python train.py --experts_per_token=2 --d_expert=224 --normalize_top_k=true --routed_scale=1.0 --balance_bias=true --init_std_router=0.0255 --tie_word_embeddings=false --learning_rate=0.0058 --beta1=0.9 --max_steps=3612
Below are experts of layer 7 (counted from 0) of a mixture-of-experts language model. Rows are named router (the router's row for the expert), gate (a neuron's input weights, with its number), up (a neuron's input weights, with its number) and show model dimensions 0-255. Each number is 500 + 50 x the weight over its row's rms, rounded and kept within 0 to 999. Numbers have three digits each.
After each expert's rows: "mostly gets" lists some tokens that are sent to it at least half of the time; "gets" lists some tokens that make up at least twice as much of what it gets as of all text. This comes from a sample of Wikipedia text that the model never trained on. Tokens count by the router's weight.

# expert 9
router:545573469483519454490486452470429505393535507428536494441500521537527506475517533408557517537555390597533535413491540470599401483445476441562488504461516499355489454557477490424581442548456588514491451522528531432529563547540416523462531443556538511484520423518534553595522522527447534526408494504442552478465564581431515505587496491503449474513511462475498500573441603524537583535555468489446447454511509579445480482356433558496519498561559453422537524486542549584586462492501489517384478389475521511474474534549507524403478437505505546566437523559449491504549525542446473515486518513526580550509532572455563552513413508565462511522418539497567552517437537482559461453449463519494555460547520464539529402555485523577404614524541445560555512492406533520456563547480515
gate3:483458491546523459431541534523479457529464527435648476547521449544485507435426423455591533369472501542582539464438585501447516443523429487508413539485499496509524561499526431442440481521510579488558532660528536497516506512551535529451569513447490456514562479526492557476540484464473481465493513485497462506546466531511533539495487522553503517630493485493505539551511531443463457557507503531550587552544527516496478469446492486548474466530488562474599547593526461424556370505551471318506429448525486520531508439528485578448523515529497449474361478573491539400515432537439537503499501484471582462556607506456601582547398457498551525534511506458547520471544556426502534432527654471395488482572495462446482482433600452552480484457610470495500457526512506515508502534537520
up3:510429403538459450537512473522436534534478520472501483501516505535518465456479488485484443452481480521458433560498532539391462514491514448436359399515507507520598519482631393514487492466536582553526589523553503463484519443485383535398458539569526414503384495445466500593515479469568441403471516485578471574518487528427543592493487508410495518549549552568491522532440452487574495536497523545529476472557450402503459519497496446506562415597488478569573438487507494568585578506485493462563490544613507506559476512469514510574414467558573535446525466454421471487582465466502607482596432565574502536561443450527538504423433472545580526531606403539536509481472500509489515480451475483430467445541571573479436542478488572486499495521476439589495514462432469489515435464532523
mostly gets: " b", " p", " Br", " C", " c", " l"
gets: "1", " ", "2", " B", " M", " C"

# expert 1
router:539444433421632476562470476477508446504476582477561411495478542525558475555503532524454585473543513575606485525541458489549488405519515490447471527521548451449498458539562455412565527504462530517508459574557522409559525514577412528467521456398419593533470450546575511541511499425512533504407512537447487536585557612470517515569435468570471458565491530389532527518456585494526545469519514467428511468569470512452455470476486530517465526516502497439513573548589517576591531509545501465430527437470481527440475465511583542459473488538530577506466567586462522491606433502388446506481567455519572469475568614482543565534440519492516559419412540499451522548478459482549511447443451521474498475448513484543466549548471552544487530522604471377518542472450583549468594588527550
gate13:538502498480469466500555501486481454468454573403412487418448536511487417560565517471531578453448516569547529490513514537531499516470376411456437509420493503498470409493520609404580404524423572543488518485522515427472470484522573468497493422526517606422500494485531522571465481464432539527457547442448552555538602531509456509513455537558522525472505524433531499525552591624534465483510483508464582477446450599469589507467409428443501528540455501473526545501493427417610497537505459499521549497507517572611527462495518452449447413606467462445549552539425507405444473465446410490507534547475502488428517515496580523488497512523569580502507506446461416442463484555434570558460503445461446488471455496467386503524511496653454473480529507451592451507411552514508441468538455
up13:519547560493569523509600526530467537471471464502566560545534502603491327505468537485515470448633462486461483555519459565544477488504576518535520429469500566581439486496423455506507496401531350522475452418468506567540586462408436519478535467480463456544517538558585532489548535559456438495522367542444474497564461468458441481448539544566551493514508546510478514422528486460488528536461463386492490425503544446504435454445553470532497468510539593572546534459473476551399488421544588539593528478516491447506469548520492497529509542507461569487506458525510520504507474562471518478471554435451484541444536537493493443392564409467441516583524433533454448586481561506506488489417512560574517386498528607519529471497613591437458488499514511497501558556484429538392546545481567
mostly gets: " at", " from", " with", " in", " on", " into"
gets: " the", " of", " in", " to", " and", " on"

# expert 7
router:481512463479560436559554528477416487403565502454482534449443482578506453554556467410597521492445413543572455533497467495535422482463470501450403489461547434455343436465468480431531497541442530598550396581516513419555503487501468453519483438461481526501505482530582491576557569491530524588501423509397529483505522601465512534570509428557460402498433548473512548533391595525528546511541406441425441390493483480518496515421469601550497549474586478469506535564526527511505486495541545453468552451461450458546459496508487534417390485545457565540369506537473495433553489571476522468388504449540516590445522572495501516518452550600484577477480541475562560519495530488480508439465421555527486557469469496570498491530482503549379518530545441465488468522478508496485485543532548
gate3:548449432518452381521560485429518576405466491507446412535486439573493514535461469577418483371425477474548403537450539505513529464474481421469567415560541557375485425523553459393505510550452416475473533531463523429580448635473535496445604548509408511479532487520490515452541463422498570527460552571412456547394530504444568425480540385539565468508459452470521543551453539527509479490406572527471537484454482497520527582459526506567449553474590544503537471505591481472486482497501568484499507495482531544531529439465449483594483504544499522529501487500460528489471558466477544526531568543437435589473470411462469493482400454493502499443476475513584504527492455438487508519362441481546538532540522473467546490468509500506528476501511394393605476549510480475485548418523577
up3:500446422511478556508510453458513446448563545512496454402424492454538487535599435568556532506505427385536504446461556434499478465505413368525462471538578498502451505464478553521520537453571464469479438527507504469469502578488529516349473503578458527495545495548494568485501490484547554491427468495538476546553518510528464537454556507536543405529480411497369613473415532464530522503504565537452563450565546510527520558487504511484517505540498466475607590433497491521501573401507510542524495571378505524433469591532571475536488544395506422569521354556534570504571458527461421465481484493560455528584428522462471514531512572508492665511442560555483458541608434510495461587526450516556518515503451495528494428515562497443510439520523510515504523394465567492473507484553544
mostly gets: " Location", " Center", " US", " Mo", " fl", " Stadium"
gets: "\n", "0", "9", "'", "°", " h"

# expert 6
router:536535496517532447451563458456514470437416558497557481498402513551554477574554572504523533426509486575522523449588450543480429407491447476480519513491577503538448445466553437481547517518405627514566536475572468499553520545500505501497596463437465477529523517555518616505565534490456526549472422514430478474482659523442532512504449444508433450512548487516494483551558514520552558463517411496504494391558520471437479447433505499491465466499452579449487546608452479570524398500570480542453521423489395452425482476567564517502471464559414601528395550551412532419522451512430456530467513453434564517417564500413575479512466523547469475546414569508563469505428555465488509514491489501515510424435474518571428471512513512592351542574531449490531540479496497555472537530548515
gate3:586489456512464426386605553549537472547468529551503444512452531485471545463501558563445536494542501524509475521525370491535468489538489481405550611487461465501500546569438468496488635518498601565567435486565531538469509480499502567501533485474421523462419470497561513554544507478424461522460484523560463480565503441500567512489514534485524448493558441533644513536485514518579484500545475475561442541467423569386599476560478503472515474509558550520518531651477511507451463520522583453445502621522577513515507486486537510477500478473501499432576496613438524432555518437441543442460567472563486595517466458521553488432514545561556553538447454552510498515528498462514587496512420349560529543440514532584474448594546549393535557506464459455537573585488452445432473499500489
up3:484469444458585551478476516538549477458401583516605453541555502579556478522510491493522514488614442496467595506643541458503467438570418527461607579501536433487500461581478455450549480455470467559456470538433590468415526529425487607497455558471543494466502484468495515409573440513433506465462417462509538530506477520510578426450553610484538487509518638564561505575478458493560453510446460570432486524504499515482529496462499514425553458544482469463453410461613540491609577541506515527520544501505459523469471450482478409449542528412573501534474517532540519422447505481500449444505543412403564454490509464473464461468463556527489494461568575572423475480472505591490595470528571502561451452402568518462517476545501387506525451513533475449449491547484401544525545550495491
mostly gets: " —;", " Nominated", "|---|---|---|---|", " Born", "|---|---|---|---|---|", " Succeeded"
gets: " |", "|", ":", ")", ";", " /"

# expert 3
router:572604462531480456587503474514508501463419541486451437410416528528525483574521476562500521455525426567476590561506442428513460366495475472456487518555508440439414509508445459502545481450488547515533487545490533466445554493569407576439516502467499516440485485435449514572511481418528515537434444575498540602477552570465487508483491567630476399525537543445426560492463571526565584512582497481504426468572518508458540460401476538493446540531508511505473518518534565545612481503522534481411513466491426453502470454520494570462497426496537516557418571610484524453570491519465465534511555505500482499432549593510522519518539485430437520579460529435536567517439462520490563457400473544501477453477473500612408451522521519481370592606489507429489572423476518527524450462609552
gate2:552408531545450519527529503515504455618414575541514497527415623546590489508429528498456593578457468527379510486548540471428600383481442572417522427582479459425528472540456466411501495533574476521480515588567469428461499511451475523469586515527514560548512492538572639555526433548503496515433440432482549570411515604453501513475536517562462452511573461436412532421529478528570468490581490494530522523513583522466539451516503586446487557543414528483524434513513553536481475522465473510448380434495389481499536445420451463475530466436550513516533570537527476514520364519588479564548424436483531492482505543483455501461560472420543543571443532527544555556451514482563530451504574477520506522465463437522561501503546448468473510523461490558535493433434473507496485494455521
up2:560441480369453465473616560507488553444404579483475473472394479504505572466576505521449514484492472387529545469566430440469512393469386520536517457518572462411452476419540516424393530372645495493553564522521544570464579535510539520517493445425567546428531393471416504460566472496443539469599518544516413459561518548526495495516469432479561436514525450525493530497487533533524558484539464529499497512513601606527566466459548415511466538494448429581457510471494561511501544594531504486602520458512516508435430552450499509513518388517480498459483534468479470667442488505493440523516462464490546480470499448545415465501492497541571532504514497520533409506470579530525540497470421509510465539461475527470482465465461572447512472521489571477602521421488535515550510486440479
mostly gets: " known", " long", " million", " water", " used", " \\"
gets: "0", "-", "5", "3", "4", "6"

# expert 11
router:600516405496516466538538448445448513524496497473507496444436542529472549541533466487503531461498423523579528524496482498614477483446419449475468418476510494467491513535460474391567538451521548572502421534560505429493489566571479535528550511474493476550520443482493550530535531494502512539464477537382469507578629546527453585573469464548479395493436463468428501477470467481521533459488463430434465487598536555540475465372433442549483434474531492532445545554490581538525408473548474527456440421455440483468478418550517530491465385516507611526336555515418584445513537480469472481477579460508488508485535523473525544510461512507505500465397582534518430523476454492533606506464442536494544520491495486610517524571526465552347429485546554448582440542421517544486566537618516
gate3:487561483527528502448506512536529416568614442442539481519514457609450519615545582483585540489539485496479431501589446550540479435504434548464532529502456441558519477477456474497498421492502451385515472399520551448452556538466477569451520438572532514495547409528554508456595442538459595561497521400479500583545553518530530467501560556506574475500565424576509571570510441492521496559512450534575531524587532531503631517415454533487457509489471516463581499542538531432487526473441450540535550514484382516481499468525470494505572542504413503465453522572457557422566385530447541495465591506464421485565521477464383470542558403505445489581569496570461547482439543591574569499480596480477563554468501484570497457525490453503437501504493537442505459593465472495425551488496548
up3:488444424542467467510504466450467508499443547556490577530542612512477489435508498455440492600509513590509489539532524488500422556555482433602483436537544546525486525507477579490477543517492512558434532586508549515412529410512501575475461489488482500509454434491432508541545487452578457472557556541533463513456385526528523614411561470515560433508485541475530498541465469426533552474502667522405552613448484586486402484518503428591470483596542479435479481406511458507462411569512552391545531468472473499496510511463504461499445524392468488431549445602463330455507527543537512551572441516502552561482486535462585462466464474557569511524452441522467445459591506489413575543537485537553531420406528470525458474503510458503510455522477515513530578467506519547576549538476431
mostly gets: "\".", ".", ".\"", ").", " −", " %"
gets: ".", " ", "2", "3", "–", "5"

# expert 10
router:543545420505519441519519438356399507436534598409525480504439505519544489585580509503554541411486412469568531495623439489558443462489523446449527388567543482459533447507508498424578555448462520519462493564550480400506514548504438564490582435529437462537556476475518520546462553525478542588498400553457531584526503499499470500518437441526466507555457589474530495510441468450540525519537419459412433443496532502521456466478505512494510487546534537500467567526564559491590460545506519421437454507458409388466449453479508599405457490557475577516443509561477594502509477530526473556438518449500513513470509637429474541457500519505504501512476625461510570520420586472500543419441483546523544529454516500538443532510484559508400604514576440475583535473442510572534466516532496
gate1:606489439502581481490444476438472474460481566413423460439463486391504527504566496614490386433492500485558507494591510463503476428533530417498491436463508566479529463519486440518474480448502488495427537441600490473588548587553435535457513488436448405540530547413506463490466515489475506449506432439493577524577446484489488477501426444508590416526518599468484544558519429522481568470524531448501482560529459557615515472449424519479477489585449453461438427544542436448517480507536496487552409425511495503528481475473488535545513541494522632477497543440486515492571456499539430510445466475579528463499469509412387454581466513477455505498495488554448584454388492526466442458471488401583518491436433534522441516466537538536449635637518452557503443414524487503549465443512570
up1:480544462563382448439497478456545508492514467434544425471529442509518406531536533514468447428530491553469502498528493514530455551460576492498445403448503470542564437570427499451490572573465442515527503495527467479430453407480507513474480504510494399410512487381568467571485607528521408447535542502535533550431437474496546561411475530531501456443438578564577483554450501502489451614569539449506448454488487597491528456538501551460497544544480520530391563457522473527401581481422492526507444446532446515444563491489456517497485568608450503524459468558461452510591483439419596467497516482439617486470534475548434474452429416546522533493548538530528465475407494472494489500506492609578575447593541460455515567468462442486499635525500440430434498401508442493552493499558462
mostly gets: " her", " she", " this", " his", " he", " second"
gets: " a", " the", " \"", " his", " he", " The"

# expert 4
router:518554446476553433484501513499486507562460556434501503535450549552516501589501583533557572435482431513555500510555445440570427380514416496522481470576426500481458470465383458506553522519491609529525344560500559436504498520499461463464563501574447507509494468552502544524484512445487576559384422526440494475570560561551460505612477492599430488502519492439477482546469551505547582477501493426455447496503531502528429475388444511475533503550559533453495496477475572622564478477490533494453487432439477409486479402528472569465502458532533524551472547539432493451513510590533481600503553474477502532489529591399553562582464541531473574567480528467539551528487468444485579436465458530563526490447358489525420425533484509566454590521572509445543497623470514492495530501528441
gate3:475500444479584375486473487513519537483476409438518470497537543526547514451515501485459497449469492531532490570504597480445580564473588479485519500588507509426516458513479464521481480535537534600439448473457532475544556540460448432597573453474524451484512564532522537524512539496437506578571432477364429435553556459505466370491432470497485584512434576403545439569511546560523399480448427419524543502438495562582423519482506462502557462466577528501510472559444475448516427531514415490452508506412582576525446411465492444544552518459443459556536481455509533561469485487479506534483452433551546581400481500527405568536451561612520470494431468597499470468398512378528455472503477487501552476413383509513519535525453499511514527492538494503497582587494493585440502519521590
up3:471520476577504484484487555504636449525502474462469516531443483533519528545518529471508526558519527488387428491486562479566571472426580523407669477470531449442617537481413459542523446545512493598472492422566509538453363526440524453562517537502553482524528538462510498524500517492513480431521597537532349487509499471515481522587496558414474534561490519520519519480523465541517479482621482472524495560517531582454507507444457435486517454594536467514486509539421482519413445434473467572505510494503564551493429374504546453524513395556496563437509538462434544495539467428522524652477530481535606508481503523493517537568628509535479473532464483596597538597463474478392510522576508448504436536588518578515500531563534481420453566504546477477544509529510472504535451491537483
mostly gets: " him", " been", " them", " be", " have", " was"
gets: ",", " was", " is", " and", " were", "s"